Below are experts of layer 9 (counted from 0) of a mixture-of-experts language model. Rows are named router (the router's row for the expert) and show model dimensions 0-127. Each number is 128 + 24 x the weight over its row's rms, rounded and kept within 0 to 255. Numbers have three digits each.
After each expert's rows: a language model's description of what the expert responds to. This comes from a sample of Wikipedia text that the model never trained on.

# expert 10
router:098140121106086123122136132141152120163145098167143124118169141105133135136126116122106158122137112134178145103085094147125133157166121114102156145099155118075102121135155082126111122120100089086122104174089110176139152125152138125088117117145113134110140107147109143133109166128145155160084075159143133141126118104173134106146120071122085103184129137132100157134119136135133086136153
It responds to: Name and word prefixes. Opening pieces of names and prefixed words, such as Arabic al-/Al-/El-, San, and re-, un-, non-, under, often before a hyphen.

# expert 5
router:151155138084159110104161092161113111114109133139114086113136157173124106108130087103126092103143146141130107164171136111117093101131114148112072103135132138103091138140151155151131113137114079150123143097141112156123094077097126110136092131095138123154080133141108153095116140124094132135157140129147070109085123145120101159128129139106167149137099091098178153164146144125088120122134
It responds to: Physical description verbs. Copulas and verbs after a subject noun in physical descriptions of buildings, aircraft, shells or animals, plus measurement units such as ft, cm, mm.

# expert 30
router:137077105109151139125140067101082139142072179146104088116147096113160118154101155145174108083141142094081133117135149146171152146115123128190113133116102151126119108158127143106108094136135171091147094152122130113109125137137160126134128116118134106119100122141128126090158152128163145129101138160104119121104087113182171152110142107146124143159118113175136136171188132145081127131096
It responds to: Album and media descriptors. Years, ordinals and nationality words opening descriptions of albums, songs and films, such as 2006 studio album, ninth, American, Best.

# expert 22
router:101156125105105116117125121148147117155124101075115145136115128089117151130094136086160121099139152143151121169133150136130110082133119135170122159186142131115102093137170129163156131150129121173119153116128148154117152125123110109164161108109119166077097136122090119126122130120151137132150078076124170120160163113107077135107121099145103178118104154116111121123103138106151075112097
It responds to: Modals and auxiliaries. Modal and auxiliary verbs and subject pronouns before a verb, such as may, can, would, has, they, and infinitive to.

# expert 26
router:116116136120157099134116130139134127096143134107126169135163140172150170089160177098142124144091116141152160111141142139141132155115166119091117083130134102120094112099159125133133151132172103160165131094114186129146088132115150134126158112106127111102094137153111162096114125111131137121164172092117143118137150113112148129119072100137161114102125138134116149072143140116136133086082
It responds to: Routes and geography. Words describing roads, rivers and railways and their courses: Avenue, highway, heading, ends, border, plus junction-table pipes.

# expert 4
router:142152085120091139145054139063151089090123120105149111162102112126173098083137155108122113154143132113119109134147110143124118121144148121151136099176119159134123077104137100155115149127113118147093119079093095114142166114129139112161114101097147164124068103150128166120128114122068114125152138093135120164117101116121094120141155134125179153190145117149120160105113155127109107141121
It responds to: Table cell separators. Pipe separators and line breaks in sports standings and results tables, especially the pipe after goals columns, plus some semicolons and dashes.

# expert 17
router:130121131102123163135160149139146100123101153126147155106115124163114134146087117157129095135113157121100107161112099136128113151157157158104153116164107157161163123105101149142117172086125099108138102142114126074154080115125102133164141127074126099119129097129151134165153128086136146128115120141078122111124095146107094136141129134106138119096093116146152111096124145174141138158139
It responds to: Determiners before noun phrases. The, his, their, her, its and possessive 's, opening noun phrases in narrative or review prose, often before first, same, best.

# expert 23
router:168143171100148089150103160152128107120114145099124117146144158140159130105133141128070140185105115115132134154119111135112116127108142127094152102112127125143122111080138169145115127137122105154113141134094180090158104143128118144116149149146144159139105119128123140106113129126113155094158115086133146165084111119154115121163090172132130143151156125143117106083131153188087119063104
It responds to: Table separators and abstract adjectives. Pipes after negative goal differences in league tables, plus abstract adjectives and determiners like these, potential, financial, physical.

# expert 9
router:112121170127109123172118155162147174140176138121119126138144137123160165156153087143122119136105104120133158122124179089120129125146104112111108083149125133175096134130097166150105122156126108153119138073125130097080115103125146160127143139136150177127108140132134140098150162128123150078133139114141131134107143094108116173118106174121168130103136108105113126110076163160131100116157
It responds to: Infobox field labels. Field names and row-start pipes in infoboxes, statistics lists and tables, such as Passengers, Episode, Result, Principal, Length.

# expert 7
router:142128158114106124114113120139152159155121110164102131100146107098140132187139145137099085144156127111097133094102129154160088095124134144086160165133121127107101144117142127109112091154159072158169148112089122112134196089131148138113146101145177163083118132115108150100129138124158127115134095128126100112140097125127086146140118095147109103159113101102112176131152110159166175109172
It responds to: Occupation and role nouns. Job or role nouns and their word pieces after a/an in biographies, such as politician, director, footballer, rab-bi, essay-ist.

# expert 19
router:155098127091171144127151128121164105138134141102105165154139145109094140105157127154140112132161173109129123106123137111135154103103114127116132126169154147140126086112078131081125138143127154107147157153131126095140123121114150127105158153142126093144111124146158151147073124134150111114159152147105120107113108161131143139136168113142127118137117138133110146108123125136146108073095
It responds to: Institution name words. Adjectives and nouns inside names of organizations, programs and awards, such as National, International, Research, Health, Regional, Clinical.

# expert 13
router:130101111128127100137112112096094162128138084104160101114124134134135148110131121146143168160092085172118136081120084131128138145110104121131109166117151100092139095097113136119176132113098136129149133171131121113143097169110138125164073137139083100175091162125106133101154141107157112167081143113139107162138146160117132085136158089110110122106109126114156111112130089124133151125087
It responds to: Prepositions and transitive verbs. Prepositions and verbs taking an object, usually followed by the/a/his, such as of, with, including, against, called, described.

# expert 14
router:128088144109081162171118136139153158112102146150125139134113146103131091095135128117151100146119155093149086137104136139091105175106172155110140094103123132107169114181135119146094128111108177117172148094125161135146104118096142098143181153117120120106104144163127109101121151152116129115105081140159161143129145136087110169119147179093126125170127114118071103103097103115129110143116
It responds to: Sports results. Words in sports reports and match tables: won, scored, Final, team, country codes, score dashes, player names in squad rows.

# expert 21
router:097106170126130086150080149111129114133131147114104160147148171166134154078150171122096147195109111137125121118131162140119121156120119132094155128106133109190132077090130157149090171151180114134100125105100167116128108105124134131076155092150140130122143117157088125109144103127131133084135136129123183133096121149149107111136103128114156098116124106152119135085095151161118096125119
It responds to: Opening quotation marks. Opening quote marks that begin quoted speech or song and episode titles, plus line breaks between paragraphs and headings.

# expert 8
router:114125164101134137092135135164138093136090151152127150108122115159122086147111126164117148147108161125114141122097129188133131173110165128137131080143128114148162137086141139142118144101107110093086124164151103126118104105150144100120143153133147104127139090159129129160101104103118179140077131154131136132102084132133128137138087146107137113103092120110164143133156119144085130121141
It responds to: Articles after prepositions. Articles the, a, an and sentence-initial The/An/This, mostly right after prepositions like in, of, at, as in "in the centre".

# expert 27
router:135119142107144077125086146113139121156147126153157128170100156147131158139111141104108106173159154118144133097130134139142126139124149124099100108095135165110080146136122144100101147171154140130166154097128185145136097117132099151136170144144167133149148163141120101087130073166116110090151155102155142103148157155141178166149128090107111137093119136114135156120099123147143151107124
It responds to: Event and action nouns. Abstract nouns and past participles ending a phrase about events, such as struggle, attempt, mistakes, established, fought.

# expert 3
router:178162111171092108143127129141129124158132133128082070136158131141121160132095127152143098136161132117120095108165137145106098097134146098168150119134116147111099125159112068120117098174171186150148143112117150132148122163092142134098086107105113146125131123164135185098137118115158122094140132107107132153149086150147163138085157162161122182093107102112100088164128099101109127142150
It responds to: Place names. Country, state and region names after in or a comma, as in India, California, Surrey, France; also some opening parentheses.

# expert 6
router:146186102119129160140134128156141103130140140099153097144095132166136134137128123102152103147091136136133152132132126110161129128125139100161094132164113127135113155099160141152102158105153139168142127090105103141137142148137130143111127149150158140139089109157133073128125116127155121114096129112117121170105112133147139130160090121140148112099182112147138120164106132131184169078122
It responds to: Years in lifespans. Years and day numbers inside birth–death parentheses and date ranges, such as (1916–1978), born 1984 or 1985, 1894–1901.

# expert 28
router:125120106090175118084159158171135131106121109105122142113090100105177190110178132121116090155095085139118112103133126103153170130131091126167131182140106121152171112115153166148144167087119106117140166119100128119127121154114113106099132094119137109112102117129129117138123094135103154156115147080129152122138132123091110118096114140164142086152114119191109108140124098172111104139107
It responds to: List item separators. Commas, and, or, and semicolons between items in lists of nouns or names, such as letters, clinics, tools, Slade and.

# expert 31
router:082166087117162145099107166153148140119154126127119136160150139138112132129151127158090105099100142114172100107147152127105199137143147142163142158136095140116076154156117110136148161135149170134114097102155115104078151141136130105129136117146138120145163122118151107171150113127160150110159169133108120109161100119124127114124127096154161111135161126148159136114098110142161150164145
It responds to: Numerals and measurements. Numbers and digit pieces in statistics, durations, coordinates and amounts, including the colons, degree and prime marks between them, as 38:46, 82°.

# expert 12
router:142140108158121155098155123110069102135126154118121112105102089137144111151157123108149149103141151111099153147125123097114072130160164103134149106159119146095135179085105107144103149124086098161134096153138106126146093130142149117141159140102132135140124075069139123159092135124124118108123120168066115138114130131116080090116128103138082139084116145130168130141117141093158133132163
It responds to: Family and biography links. Commas, was, and, has and kinship words in family passages of biographies, such as married, wife, daughter, son.

# expert 15
router:153170121123147133105130161119144131150114158103087164162114139132136129091108088151127126176115107117132170144143161162122107127126087145134121120096164124152100085141117132120126106103124140128095098122123157132126107098114126138123139152150104136120126122148125132156151114102137115094127143080160137161106101096148103074168148135135114168151140089153131070134098131143122085139118
It responds to: Personal first names. Common English first names, often after a surname and comma in citations and credit lists, such as David, Mark, Frank.

# expert 11
router:157150144123126096124137090120101093158176124153099102188134123130073120100142160149127139111115135088104130149157129109170190164120138153100134113124124139119113113101145119117118097108136147131133121094108145131133179116163154143133144108137151075149114142157124119099127140155137125113191117154166127167160130136154166078110085122143150073100136135163120139104187124144109095153126
It responds to: Dates and directions. Modifiers after "the": ordinal centuries, census years, compass adjectives (southern, North), month headers and sports competition names, as in "the eighteenth century".

# expert 18
router:121117093185103122145150166152151164117156110126153139141104133124135102153141143099130152128125118166130159133101117139132135094185108141123117132154153097113155159128175143134117125170097110116091116091158093083135096114132100109100127140108089122149129084116126136147128109119086143140079107124117156123176141141108153098150112158119133115104147100095154141140129146160163139153153
It responds to: Date-opening on. The preposition on or On before a specific date, often opening a paragraph ("On 5 June 2024"); also surname-initial pieces like Mc, De, St.

# expert 0
router:142180105177132169112126133108131152140129150143092116148179179100126138108105086095152123097140145132185099148133147122111145162126128123093139116114120108116163133123073131095086117136139121117115140148126091123070146127075158144123136113154111146105148132105149127148169114127150112117129122179141163142103147137131130159094140183098132114125166122155100048110102096139144106094113
It responds to: Table and heading structure. Line breaks, pipes, dashes and colons in tables, lists and section headers, such as election results, match details, taxonomy lists.